python train.py --n_layer=14 --d_model=512 --n_experts=32 --experts_per_token=4 --d_expert=48 --d_shared_expert=128 --activation="swiglu" --moe_layers=[1, 2, 3, 4, 5, 6, 7, 8, 9, 10, 11, 12, 13] --router_score="softmax" --normalize_top_k=false --routed_scale=3.13 --balance_loss=0.00782 --balance_bias=false --n_groups=8 --groups_per_token=2 --init_std_router=0.0286 --lr_router=0.000325 --vocab_size=11909 --norm="rmsnorm" --norm_eps=1e-06 --tie_embeddings="early" --optimizer="soap_variant" --lr=0.00234 --beta1=0.95 --beta2=0.98 --batch_tokens=[32768, 65536, 98304] --seq_len=768 --train_tokens=602400000 --steps=9613 --dataset="wikipedia_en"
Below are experts of layer 4 (counted from 0) of a mixture-of-experts language model. Rows are named down (a neuron's output weights, with its number) and show model dimensions 192-255. Each number is 128 + 24 x the weight over its row's rms, rounded and kept within 0 to 255. Numbers have three digits each.
Before each expert's rows: "comes before" lists some tokens at least twice as common just after its tokens as in all text. This comes from a sample of Wikipedia text that the model never trained on. Tokens count by the router's weight.

# expert 1
comes before: "\n", "-", "The", " a", "In", "=="
down0:159125130160180125125131135110163094132115078175182135127160148139115118146137127112129091124159122126123192111164145125133156137208169167143123155132143135118117128141137154124092079146134163
down1:100077129160126120134135110124087150146124131128089127105129097142111137127133135108102171186162124139088154130135109127141131119143134122123159116123134124123151125144116135165131121127130122
down2:173115166123130173114187127081156117116161137126113095115114143123138146156117097174167108127128130105105143159113088136092147182149141124187143108107127128146155124132136137092118092108102109
down3:131088148186132125112125122126110122128116116118128196124165148122104138161153131065148130094152178131176225151116095116128131105148116119192082130130139124155143127126077086126111133133114147
down4:108150108121124121128093108131133136122129095130141109207140122108140120167118158194120124163116129127167158127123120126127115107188153128114077167059078114111117129131089113130081126160068145
down5:128087083140121138131116159121162120120129111126126178128179188127104093129140101069143131101152081125171126165104121106130090103129128113145128096115142106162128132141132094124122157097141115
down6:121124105106142151127109156156119137126130127128120154109139118137156114131178123150130115134119147111105122111134166134130137178129147107109074102127127145142118131119116128086135125128127136
down7:128098149083118116141077139107156102123124100113105120131128156113160182146127133126119141103128106159116153151088110126114119145104165128117189161188150138114142149129130138109129173115161118
down8:097085130117183116131126144140157114134136168067098149120127153162113115158109107085109156105116133143159095148130139064118099131089135129155129180143119144164131174104143150150140123127179165
down9:131124106116110124129121064118185117111159137120151149105128128120143109140156153123131142155134128111158106171130110193131124104120163118102149136147109047136122136142128118146081099155126113
down10:109122133152137150124103117124174120146075119137125114144088147182138143074120135133116129101169095132081124162110095129121157123156147131128147104159153127106133128129122164078127119080096124
down11:122125148103142131125154129107156132189104149085122082120129109161131150158158161114129127132148098094096078121115125123109135091092096105084112128115101177148152086165150119120159131122125113
down12:127125154124150115104113164133110131093140114174144166179136113148124120110144109113156125138145142097127134148169145115133076130120137179123103144114122142158105122141108123132145156136130148
down13:144113131143110117125151129147103127105105131141117158140082107128139133130125117134125158136120115189131174156101167140108171128167127124155136152118122114110172127148128096130106130116102182
down14:082064165133125132126102121131154116091138124147190137121124092163125156142134113152103117145155130094116129133149135148139104129087088095140163135142139155132125155133126129113160120156130136
down15:122126118154164129066124148111156129164115074130091110102140119148122117127132108153132114144112133142146130160139107105115129123144128126155134119127160122154144141135121095119116166136131125
down16:137109122109140148125124125126112111137095159126115116073112064144139135157120099148140092149134138114151108118133139169136086204162114136145090110117145156132136124093142155140126140095137157
down17:149128088121132108112101139125122118127120125128125125105148086146131115089100126114078147152120173145130128120125149093126156168136120119127156148127141107128153104119128141127111048127157123
down18:130131134124129127130130138206118140131113140172104109107127139150114109124102097168134127135097158117127146129122101114128144152103150132105124168130141123123125156176145139171117128145128134
down19:145122140127123104152140140144119145073128123109164156137125133134105147074125144087125091129122141138164126094144130112154141161098127166133131116096148137125062090057127110159111125131128121
down20:136159124128124129113110082129133124156165111118113122146131130128132146107128126078138179110098079104099099176120117124093102136158123093134140138147144169131111132135136139101136101133125158
down21:125175105157135117186095138127180085150146133141074147116132117142130121200138101131121154131143128117150157134109095128140113110132146137104157114132129145128127132135139171131184111113120141
down22:171182133104141117140137162126104130129117096130169131146111113128098089178171145128099107158127129159132119154113117126128125167138092126101147164150179134098144128129113125141177169126078123
down23:132129173108096132126141135058114098128128110147155124130136107161120137120146164182121119179149102121103145142130159132111125155112079121101126119137143150093126088112141148077119127148135130
down24:134122160136132137075161122095180106119114148128129129084128120161153125095127172123130098128109158130158159177121136128133124134111127123120138121111136108087112143131141165151152153183078126
down25:134107177194083139141154121146127095101133125101132162127148117156114136143196166095117160162151111099128124128135137163129194104132137122150121127088106155148150128105127127115121151145130112
down26:124136146109128137128054128068087153139146132124116148107127102124128129110141092145190138188081135082179131094097131135125134126138150184146138130123133100140134141141129134127115105126131116
down27:144196176108105092130152141134161120108097119155158119127095125157139175140112171126142104120137122135138120092133128137094151154142159081132128151105190124094133087113095131138110102124157206
down28:216127160129145069127133160127100110135139128122124071132112093143114121155140132140120120123090142124121074119125152135130132140099088127128114085108168179154147157103141088121093135128126125
down29:127098162141114127097108176097129116133153145092137139145161146135133103151122108139146086113085132119189151123133127103126121108137140130156133131136103122129137090123129143088185084154110143
down30:156150103130057155123126118126124133147201136121132105143137122120137117130132166125142116150121135134099134101139120095122152093118129141115148136155165125124161132125159090111140126126165126
down31:173117111143101107124141122154142132125130100124164110119125120121156122139152130118129141126144160126087171179130136161125152107075130100050107103124129176217119142170133115152127131145129145
down32:130127086129134060139100174147056128134132134121133164171161184104142133120132162155191149122109108110130140147125124130096131126140111103186124135135088148126127132100128101106102124122162155
down33:151111134132140110147156062071141170124159169126128122203127126114119128107106140117122138143127089106130135117141097138117122196132087127137136152163126152129125135113162089092128112134116112
down34:140102146126193107108140134139123109128127112171134107107102127121109159138130096090106133146098137102110144098151126122173132111123174080132115185148114088121132151139126145096161132104079161
down35:138117150133095133157121134100121128176149136129122123152139150124091104192127121113154112155127117133156150148187135134153138098100135094124092086130114158115149082138149131136147094100107130
down36:164125123115088150083149141122122172126125098137121130161122158109153131126122079153114112072119156128105173122144131143153117090148131134162158172147121084125118123127167120148126118155139130
down37:155100177089138111145096124081109166154105151082150132127151122128138136126139131074139097117139128115137127133101124106152063113129133126136118062129123090092131115091157117125148119161093109
down38:115114154127096130141106142139123152115121124115151179122116133093133085125145143131127141105140119126075142119128147128129134126108161108092113140094122103105144110131111115127089103096125120
down39:159150128159110154112108141143034097128090149136129128129122132088124096108136140172136129109136133121110122126130110154128146141125165104131128193135138118126135126093138106073118107144130127
down40:158136130158121104121159121105132112125149093077113145128133095140141134151133094119140105131108160127147124126135125182148146121110137143140094126134156142108136134190125133124088110137121130
down41:159117122122097119167104144135122126125146166126131131098177124114128141083127119107125104146113130143088120120150092126087129126137096126139131095135156104123122140124140131126133076089148136
down42:145124125166092169122127173129100087086164133102104119122129139116120131165103148129126085119131134155125128126157104149112133138158107118068151155161132156128123129165123121107090112139147094
down43:117117136142159099127082134126131101126133106115122074115147150123127070158152123167127104137089114120164140180104118071114155133130136142151129134118123109155161176125107140118156118126123127
down44:144079134115117106158111142130134153133107150134132128185093132190112137146118139124117141143161176141155148119132166125174134131148112164148101138097103139129137145128188124140139137150117145
down45:077127126131141063113132148125161135134103119136096145106153131192157062115134159144137131161107168126151154122138137111136118080119185134155111098117114124091169165121131114128135109131117174
down46:107145115105125123129080140129121131133155127127129128044134166164107123108116129176127156211155100109140093123084141155134121107122127076109100127133109136175152079130105113119101127129085124
down47:135152158126080125108145134130119128137120098074142109131143088105084128115132129156154138070143153140152114148137106135152080179131125149127122151128156085111148131126127108116132100100089107

# expert 26
comes before: "-", "|", "\n", "=", " •", "Personal"
down0:153104118140084136141108123154128102096076128138122087190168131146149132145110114142134132084131147123126147122119128133140110111136134148146133144118129130141130137124083086113094143120073122
down1:165151185111152112119127140120102124103128094173159117124137109134176115132132156127130135140120137101116098156152133102089119113148151133095128137127138120131125121105101141124128123135121129
down2:137128141130133093140145098166127104150109153142135120126125118111165172065122119102155152122149127157123141145118139142142119104133128110136178146118119115212155165099110122120126113090146137
down3:126121128104101077110130138126100121131139194126139124107164158139127139110081134123113119163087140121125122119190177101140090072141086115117127130128124145053087134117167150134080132170146099
down4:137146117132154154113115127141115140118174126193094163129132167115149147156121101138127112102177134088170143190069118143097132139117152136146134102111171140124104151131127126145133129155131103
down5:130137145094106111182139136085169160112128112107119134146129131127100131133120131126134116121169141125185128091144140145112145122117127149130176139128085129111140124113096125126143146148168088
down6:157169140142133126119092134146110128128095115124140128135127114106104169148126111135173134124109131161140134123111087133120110122146129108167110125144128118130169135132156104116148166184095109
down7:130116125150147117130129123129156153094116099104186176126125148061121121112094141135128133151123098141157108174113104138131087104099123121143160134124158127153128131114097106097140132161175126
down8:128141109138147136173082148104118065092140104154130169115128130200124106084095157133156178135148151128123124140155138127100163163178136124125122136124139118085138108115181145134077156100139170
down9:128134111122145198146167094090123171176112123163121099114112144114133146101137152121156134145107119126123127137115156088139130124100191152141146090134130086126139126147103101115071138146109135
down10:119120130122131105146131126130123124135127124138110141099132124149130138158129154092133150163106096134150092096165118130134116140078078140087123117104173157146144106105136120124155079130130110
down11:131072130138095126138134116138131151121150164159140138118125121127134111124083057148089121133148087111144076151099172113125114150115074133123140153153129113129089127124102153156097123146119119
down12:116135122121147157152132136126091121139098126127136136156090147152150129126115137140111144129143192137168133143091143099118145084163130129144104097148131146127101123082123125107093126083172123
down13:166123109109130137128121142100128158116126099118147145135110079099125163134085111131128062103102133132144084123116150087133127133110113123093096126119117104127129127152117125137114132124127116
down14:139109128195126158169146106143144126095173118106132142137109126114128129147122140138128160119144146122115081113128143129120126113131120154140101116172145116089120123112115097123154094133110125
down15:127116112107126150119150122123074144153131135157138121104141168135129125135153120094145107122193098137133092128111110146127103130119123099140105096145121142138158116112136102136174124153099088
down16:142104108111130159125143107133111113140067165152130126138128148156157113153116160128128127152130137134148082118114104113143136132126123142125096133131109128141118147123112159144090118134124141
down17:130133103125095102123125105167086144125165123128072131113147129128101122125108072131134126138125080162129116133134153141083119126089118120130127087134162159147127098114096187145147134087127175
down18:112106147136121093135085160131117088106101170126132147136134123136154157119082121105138063125147135137163123116101106111127127072108082088117120148137074113129124126134123128128141128151153134
down19:121127119171184134115122171135146127141103159206152139088131119121141115116110147148132144146128119130132170136118146122132113095128122130115120110124143108128080157130148119129135116127137125
down20:122116158067144121115120128082177130137115116127092102135128105077087165095097135140158134138138128145124111120092133154163119119128141155123131155074144104124120111159143095154097120144109145
down21:113187131094149178153167116110130133144165102171113084133118100087083118136131109125096125113100151142149135161124141143128095131094177136123127110086134148119105103145128122114096124139121123
down22:133134154129128140133122139139163090103124129133117177104120077177150144141124144129114112094152128146124141129144139130088140115131062094111133119128116118119127133112115162137167099102113136
down23:122128135071102110135070122150152090106153132141155143127120144121112142136160163118218133114103104131162132128118120132156124085120089105174131119147120120143124110120135111133139133121130119
down24:145116099146135154103119126101143128156158132117127147148108148132123148134125123126115137145144125159124152113092154193122143128172131143130120123137053099149171112108144157045142094136126142
down25:155068148101124066179144111125148114131167173065113108134156120095113120135129129137150133121158136119137159142127153123132153116125138129169126174128109108140147126158141112112143126102157110
down26:130180138140148154103138131105149093130121133123131106104134120118163117095100139138158117119106125115136160166140127134112154160142123161117131129127147063113108132128144126104139126114137086
down27:130137120172117128140104121114107121112063122080108161143126066177109130134133130179169137141125152114135135119118106162126115135137128143135102110149125100088132129127130135137155151126170119
down28:137117097123160112146131143129114106119115134142154132132135126135169159148141127109150127104124176097135087097128128105140160122125111143132154205088127104104153114160176116154126098151121128
down29:073136144129126089149117147125125126163107123164134099147147136144160138055071164128126149121139128119096124145130154137085154114136155126137126125113166120126138157133109128117136127089116100
down30:155122178128139121118165147144127102131098123127111120110095130128102143104133085134130118143154119188144117135166126128135076128195114101136161123145116095130112134124109149132161130148133165
down31:144103132129139114106125116149128132101121146137131134116126092131134131090115130139167085078100125146128122157125138175105141153124116103140136132130130134129124125144108152127132120138110173
down32:116103123087118129088149129187116126119113138139139088128134093069102128050111087145109179155142146126129171102070144150135128174126148127126173202126117090146137102125146149162138114154134177
down33:101137125134132140083088160144137098129117127155132139072108100130127125106087128118165144139129130117126105113102171158121118121140110099085128191123142131160129126163116115113131196120126156
down34:119141157114160194123083128143131120127088197143114101102127124141125139132128122087136117106106148135125136139137136185117117105135160151125113149165175138108139135155128121125133126100150133
down35:141130131105108121098142123131097138115119134084157140128143154119139136174133143106092093094130129129119123116121149106123141144127108130124165176158070160133145147136174108120110110126127127
down36:157128109152154117127162121151131098184116107178126085145140132129115162146120130103148177139113144128119092119124079131124081124166160134179124154169129112131125114122103137135132143102121081
down37:070136131143154098122128148143123114138142109145123185164155137084101129118136153171158126139121172149080155112075126111135150118120144122072152124131128126161137139129128132158077143135178153
down38:131149100077181075121135100123135128129107171126107103109162112070129127157113160145127140095128147117134129125129113131126128135131158121136133133143108131086140186140115084128098155113123107
down39:128133111145099111120126181141081138111145119120156148148124133140127119161121099128100149120078167131117169112120120128083125127082194156101119088122107140122131109074136102129082168114148127
down40:130134136094126133104125119131125139130110104163137142147121097184112120069094174071138142130090145104091084119140099114120096149159128124121148117144104165127084126148146152148143128144123147
down41:130128118111130121100117118129123154142110094068153165137159127127155081062144140152137121147096103140198110130133076126134154116142108126166133119139096086162111094146136160124118115116106135
down42:139114161121109109180122113108128130187151099123134143121138122126099143079138101107131135111101147140129170130155144159142129129088146149105138128108104176133114174140138167135120084160123162
down43:134140111133134097126146174149124155117122125144126158138118109129113160106113136118173144184128115077139141112116151123097135137210139126163130130127118141137118104111106126121162174072143141
down44:150142154154095175120127122118105116127087111157141147127092128117128147107131135095101136142133114137122145142097085142108109049106132145144135149166129099125122130153117157146129147127141129
down45:155127124162128132128199147123112118145110157133094120139106124151145180155150121156149118109145127090130152171130139112152137095136151154189128117133113123132150113115151115141096143175124134
down46:126135102113138125124106105124170119123143159117144110132099141141126120122124127134143121123108131129135119106128130098123130117139157131155121088106075173151106153126143121137145133040098142
down47:140122136131107146113138159111133129084181145110137134126092142134130167122146144121134115136127126111153164132105182091130126107144127128131148119124142119131114135138085132148125147151162125

# expert 19
comes before: " of", " and", ".", "s", ",", " in"
down0:128157126101132124144097117120145138100143119111129124150111153170124098139127103124132082119123186105145130107083147129127149152132133108166095201105128089110096121095109115144124154121092129
down1:110130135140144154136135140153137127131123120180123113147124128156100116115127172159134109152120188128088073118130134153100128124129142085101141126152144139130136144119124126151120132073093113
down2:139128086137115123114159153107161137107149125094171126132116075133154134129122102203130151117117157139109088131122133131131123120118126164122133111078135127185113172162115125084133168093124132
down3:131150133109138092142170148176120107119135130153183123108112100071136163140094125123130147155114159103130091134077118148113128104097140126152127122126161141125152136131132085114127155131130120
down4:116131127134118076131150154086125137155127096124082128126129116082128157105130154166115151117115108124087135131152169173097163131092123144134147141133098091173098091134122116116128140134114157
down5:160127113114124157119132139176131130166126159141087183149096164125124148155134101130108129107133132132078097171109129175128144143136106089144153154111129155075156159180131121132167072174143131
down6:124131134125176133136126113150124142184116116134097123100131129130111137095163122113143097131137136080143176110126154093105079108122097152099183135042137125125133129134107124136143109118174100
down7:136117124104134130110109113085139172122154137102136187079112137153138110107132087070122156148151115109162114137128146124162129117118098113128132105133092144128144142080117133112131099130152131
down8:159081146111149130140120117118101113122127131132092134122132127143136107130102154111107145175118128095100122169121165137123129110171091159146109101106080120155129123126138129102139157129134085
down9:113119116093133120157110118153130092128126142131097120061147141136111085155114128130110128137100092135123169141148151129111123148124147120126128086104128134091126124103142142132126093126121128
down10:089190134152124114117158127065147156164083106112122150113147133153122125068124106127173104176123110131131134086132100119156093073094128146138116119078181127150111122092141076117149115100069157
down11:128154128176091120098143114145071154110117111123128150122125097198126154131132151098122110123121132161151170123138155052135143130121088127113131133175131118101103104127138142123124098119091143
down12:140132144138151116106144168132116129141132106109125125105125137133110129093135120126163149098165062134132172130154103115130134141121123145113114138085156117104131137129111126126129170138137097
down13:082115104089150103107111109126130169147121121129052130171115118141121127196106092157129107136119124124098130156130137128154183092134125129095146128111133136136126104161143092129115128118119128
down14:127108150119108126168119083139155154153154150138105134120150127121124145140128126136123111134128157149132123144059103127104134119137148105133075095123114124144150150109110154139156134098126128
down15:113118150117120096158136111151128123151136093115083151102143180191126147139117119114085088096135138092124104102128099121142164135141103121143106125133132104109104115115149155144121101119175147
down16:147128104143129120081120133167136099131149205138122134136136111136128159104128139115132057132126109157134106148172149149180123132099068153145144137161108142103133148113122148094136135123129090
down17:113113135077142126125131134106185117132076122152166128118137119115125128126084080119123159125127128139123096137101072135165076123149140131086112154125086130134117084164136096092073161121123080
down18:116107111106156149138139155118150116105114105145125097149128141103136117119113124131109112149132091090133146160114105126057095138130161106132107137147125118126114148116150139146120175159108144
down19:158130147158148157126124153140166138141124119170166155142102094128139143172119128114144128091187131124173075106128140143142135126138146107114102128115107127102127110123124136128112129146122096
down20:133153130128149149169120139106138112115209147121100085117102171145123126145132175153130127154149107143156117125107149128092138159132111160144127128119156129112129131108126183161112146098109141
down21:148150216144134199096130084130127099069136146119105111129120165135133168134147148140128124095152137148129154154092126102113099086155110123116104119119112126131110109139124164141173138143143115
down22:153123125129100102134084122169141120123145128158110147142121098152132164115161172151135134128154091134079105104142148106128117187205096135182128130123132138128152123162137115104151125199153129
down23:111129140116131127118064107114120131146146130216141117133119143157135143160137170151141088156149128120135154129115089157113158182045132134130135141157110108141145173115153099124123137178131124
down24:125154132109138130110132148124129117129101154144068137158132172125120146105161142198154127059119123179094145146096188104132185124113129134138140136105157136083097140126154130120132141129122119
down25:126088117148145140115077128119115151135178130148144128126144186119123106128154132107125145094128117097117112122096127151105118089140125098148110153114136080061038127069107127077129120114124111
down26:121140051136133100121105122092111127129126073109158119147121125124100135160114058114127194115133101107075121129114123140122147148121119121129140126107077129102111132123126128166127115131130135
down27:137124108120099097142146127170119129132117134120129100127132149100134102194154179130132112073141136120118085132117134120128092128128187129107122092091148191123105101133154137158129136115121119
down28:131110120140128170112154141133138124143170134082084155105094126116107126153098149154101180125127127138121116154149135140089122098107126157147131110126127083100127128087114121081136161144103076
down29:174150131094129132123142138158139131132125129117158128164145127186130117132161128131120137125135119149123117142126128104155129140107154131089141131125122111198154136149086135176151129127124079
down30:129077143133141123121106193130126110141097138114128111142137128161117128141171090128127129069135113113131132072138131095135127134163139138130126078114140131128092113120129112107128140134105109
down31:090138156130155170133133117123110132147170123107127132081150129127092133162120154136145098165122140128136139099128069140086114132130127160147132111132129129163144113094098080136153145164131119
down32:125130136150127139139127164133114103153130126132118110147115126107098143085085146077068121135122099154142097116129151106137189177158114179086160137128073105108198139135154115142124134127148140
down33:121121124110131132148099126076109089149083141126137113124092120138111125149130127123128133134136140064130147106129139145142137143162150128130149123100151115103156109133125156142154101121170161
down34:136113135132136129134135128110162101096136150105115112128112181134129127076140106119120128173118117122146128112129133119153126139148104129127141127129155150080121123079117127157168150157133109
down35:126113115118121094156117113137141074141130128130166134160148112125078142112130103138147079203098131121116119118096155113165138130120129122135105114119135117113153139131132119121182107110157150
down36:093091167129147115146130129110169125139136136146070120144134170146083109093133110095131134143125110109147134128101128149113137121111157116149142119117128127127127097120135135092106188122145083
down37:136129140134112102137160086107131127137117144137175131150131141161119127124165136126124135144114128139157109146120113173122130174167115133094141121095142137139145108085155108130153183122140115
down38:157140129132116140155115115115116142126128160144126137140131106150146111144119141133088141183151122135055177129122138116101125159125122106126073128148098152135101127127131148127139154140108118
down39:101087123103128104124094118109142102142122150136056186149130125124150092125124119146126122115140128145131101128122117128127103123129099129125114121178124104128117088123142175162143148117125120
down40:134092047160072133124135081119148132142142117145104137120127158122128095136110138159151131143164124110067162110107126129120105130148119142104137077099180149109132159153143105136123189135182079
down41:117148106088143128130181153119135132152161135137124126119107134121125134148145130106129142155128145137121091110079140149156130128119112130136134153107133090127144136135139145131143114170122131
down42:129123073157145138134129143148168179123137097149124185123154135176137107126099157092135143124153150078087101119139114121138132129145110118112124133137164111109090164137126112123122131114122146
down43:116131146128103139132106125126121152092140097099102117153152130118125118111145154128143141138107158124125137130093169120161129173142169135134171119106113127102083135123126129158109176136120111
down44:136129154135108140152110144050109103125113140139148154116105134115109116171141139136153136156130129099158101150121120115143104109143160105124127160140125168114110130138139134130105115100108119
down45:128100141130147101131093145124114177126137133112130146083092144149124130125091149096127141175135135106071152092128132152128118120149137138141127128089120159181127130131101161113156144148160131
down46:125106134127133074111122148141137150140119130144133173134109094153116137156141073107168128106132106068163124134073109117152116086086142088100116133074128135066149135126127126147115112135132141
down47:142135120145135141167093114119131111107141153188154188119111139120123130136146096068118127101125126130115121105127121136093109118102113143127131120103127117144129118116120134122103149158163145

# expert 21
comes before: " |", " in", ":", " and", ";", ")"
down0:145124116121168114157129080122116139118133119211136119116103137106127086141113131120119116073136119131174094095203111165167127126112097091081131133129078109125086129143109135109181124108152079
down1:129129121124128117129152165132113164118120138158114145119134133124122132138090119110160126144133120149127115105138132160125130133106108126127119102123088114153125190111109171131097126119166119
down2:136145117105134107098127085137118084120165136152081136092138161112133175097092133137171123110106171188110149121148139120115116087102132137158099156093119084102128116185138158128144097112109128
down3:096107139164137107130178137156121132119127123130134115138090159161134134137090106115133109152158102134126112143156111112132082139098133140176112099156149132119145118106134122116127142126174122
down4:121146158130134124128133082124154106124127128193136155113116138124151113135093165106127106099128194119112155132090123146105118125141108109123113113120130102153135126127121147125160150071132136
down5:145093139141125094120138139120179126112126138135169126160138142156127116143125138131130125195127135132165128154160134155084124100133122130117115174142160124149138127144091145132101128086063069
down6:132125146113128131125137071136122171163181105127129128130162092131109139133135127197097126145117129133172125079126115148113120123119093148154119142087175126151138086199127140148096141106150116
down7:125135151103127142147111126108103111127119179143123170165127104148051137150133141108112128121127135088148128104131084136122141122168186090142119122186138096147126084116098141132145126120156127
down8:113122132129161143105072084132109108125145135139087133156111138111135118150115173049144140140140132105095160142096127107054124104135114106149137085129143094096083119144061121142174129132167165
down9:112133134168142103129168152135145129092117115155168124070143127135108144095131145096154128134153099151123126157147098128130111128136126109119108152114112157165120127135123171124143142118092163
down10:105144130151109134177122142134140142124085166119131127082153129090145131135144125075133133130128182160169089170123139163142148124141134129132118136149118140127146164095090131080122158156102103
down11:102131107137108140120129166099136141121116111114166124148140106167118155179124146159134153150124151152073116117118126168148127128120075165165125172136126129145105131153111118135148092174133086
down12:124155110106107098151101116123125123128122123079127195104124136108127177110100094089124104154114163174162125145104135103150148178118108133109116173119120126117189123117125151116163139110132179
down13:146106148130122104155100181159113136155110117126131133130134114115097157126131128129104143141123047152127152089134125110152145128151144127099128174127119126139143115109149122111128157126104122
down14:133116111134157143113145116167104135134134117135126130148157153107140109124143094142102125117145127115141127132141162099070112152123139122078154135135119124118119123095129160110157171147128132
down15:212103123108144089155100147152128095097164126101136142106143097102076134132190115141134135116141155130122131121098127176106100098123090119115134115062125090165115185127110120131126096114130147
down16:130117128109124119123130132096154125136188133145145124122102133151127116116122134091170140144154126109134089066128139156129125128133116114135121184109138038088128142120126125135171144173118181
down17:141124116131159133144151102132131120119128113110174101135099104111119124136140140127133163133108117138117092145079122132133088126089172130124136096116129123110133116087104153124131158131135160
down18:131142107113113111138151160112157125114108087094123181130102147136137092147123133118162140142129134135135163137113097139106161145108152088080130073106150070124135093123125083133124121117113139
down19:129120145079150077131147111117121138137130153139151183113125100167127103096144128134169129130162160106077078132137142128080104098109116103132124094153140123111119118116191118110105130111129171
down20:111159150154148131136129114154131167132062140139154125131126115125157114174122122146127100162112178159122124155177130066164110146161126149136077126136126106161142060087128118177122143122131094
down21:129094107093136187097132103140114154128169123092171159138129188118167142104112145120125111094159134118141159136161120139104137107178141107139082150129119078146061121117124117136163111129153132
down22:102130154142120131138128156140149129121171152146139129133151115139118112105131134166133132148135126138126121082126141117095144141117083118130126095125121147126137134129130152075132110151121149
down23:116116160119126157131096126125164082108097127135076106121133126122129123126130094116130088159138125153189081082112177082121113109118134098122127166119170115094112100141103137086127117109174148
down24:119115119094173166138113147126126135126132137073104159167117138142160135124085153105147135162178103108079101130103078093142118140131116140120097136125141142135050088156103114151133105119100134
down25:171141128201105119130110142147077059162129137124125112153125134129123161103116131111111151192132163164080132113112113128123090116113119179100131130157128111128140138116101128134082116110155116
down26:139139121142103150129125144139096122100135144141139122143113102100129134149124149165144141146132128139128150068110109185147121125153121134093144107143070170117121096148129108117116098119090117
down27:148151103146141079203119143123126087132129125129095133134101126115121140122134118172126138121116117099128157126144101125158171131141145086108130121184135121108122128144149117116122114125136143
down28:115183130150124127122106158146119127141129144155104117148129143191102129092132133126130102093109104161134093170117089109117156198128125141129164140133121114142107127183148132100131107106080125
down29:121132157161143101156189163151114186070146135111119127186144168148086125136138126148164125107145110144135113116143073133127123169115085110149082052168106117118096128115104085166100122083125136
down30:143091135139147131120160182135172154100108104136178099115150121134101121116153139163099095130128083116092128140153127143142108128135162096175102135082187149151115127153139081152135102093141129
down31:109132131129085140129124110147112151122126122122137125057073130137110118100073083178119066077122115179122139135163128115070114096136129120111135112059117109131151127141103118129127145106133112
down32:085098131139144117128115137097101104118136103151132097153155133126159136136122150193118095116125168112082132118134131153104166124127141138128109122124130155170089102091099119093150190164166192
down33:136112090129113101108121150157099145133092131159087136126094155155143104138164081154101143170082132125107146195096110106074144120172116122158093169119129144129131123147134136116153130160129082
down34:130125167105127147079142131129132128088114120173103148140158112114117150096093124116168105099116106142103091123114115137128120115143096097090146153162137104202101161109129112158135156122161141
down35:117112126061078128115164087138141129129072153104113097113126136137126146126123104131117102110108140132131148127097117096161116156111078119170171157155136135154169127083119119139133165129131163
down36:129139135137130131123133130148140200103111145076162127137158096120121143089132168094153133123151097134176149092150185134094118128118113184139103109097119178117152131172137138114110126087084148
down37:133123121172108123155129138153125129132116127138113110104156099161127112085182139108131128170168106162132125111096141128114146127153126087124165127128127116110139110106065105130159120114158159
down38:099137138128129094136147100137146169113170112124159127123143126144128119127117167128134134132125132121118148114123115126112123124126165102107127108125120133146133135122143154156157130115161131
down39:185157132093135111141140162178099150123102099104105128169144142106141071154198150152134158172109157123136153129101124147145094146127135129136151091074121099147120140120116123138126122127070155
down40:137139145177066101199140128122182140127136136185149117130199166107159119131133150126132089131122122103139164132101113136142129147080122129159121120123106101137142137086102118096117126136131125
down41:107126113129115114122132126082120113090100101152152132116130113129125106107111087098162142144129139118089145116129121131146137160129105080111118147133159084159118140111141120108093134117127151
down42:086101125137104121134171125101147094129113148077177108111108153126062132115120158124132153125124166134127129145116143141161163140101128132161134084103117107129170056131134088131054127134135144
down43:153124111067144145132140135139135103146115140129150157120127150077119126154140129167109144143118133121109123144118170142193120113140148144152146109117134152130126193101131137134120091089130107
down44:069145134110152128137152138106156135129145128141109156126092164100137115093128114162109123082157131122093127126125135143108170122129122133137110152124066122121166125154170142106140143122141139
down45:089114130181145123156162155089083167129112150140139174115144152150166147132132126092163092099098113154121166115132113110168127122148132113139117152143140139134101136103126115118116132160145153
down46:131120152124164100159075171125156145141094101164128151127172124117108117143188129161118137151088130122112129115101071160112129132129079114158177110119104092175130133178114115140141105129140154
down47:138098157124139112161138070125105108101152170137104150132140122160151137129136114151096124070139099104152129114092193116133095087128122124126148139125120139093135157140120141138146119155150126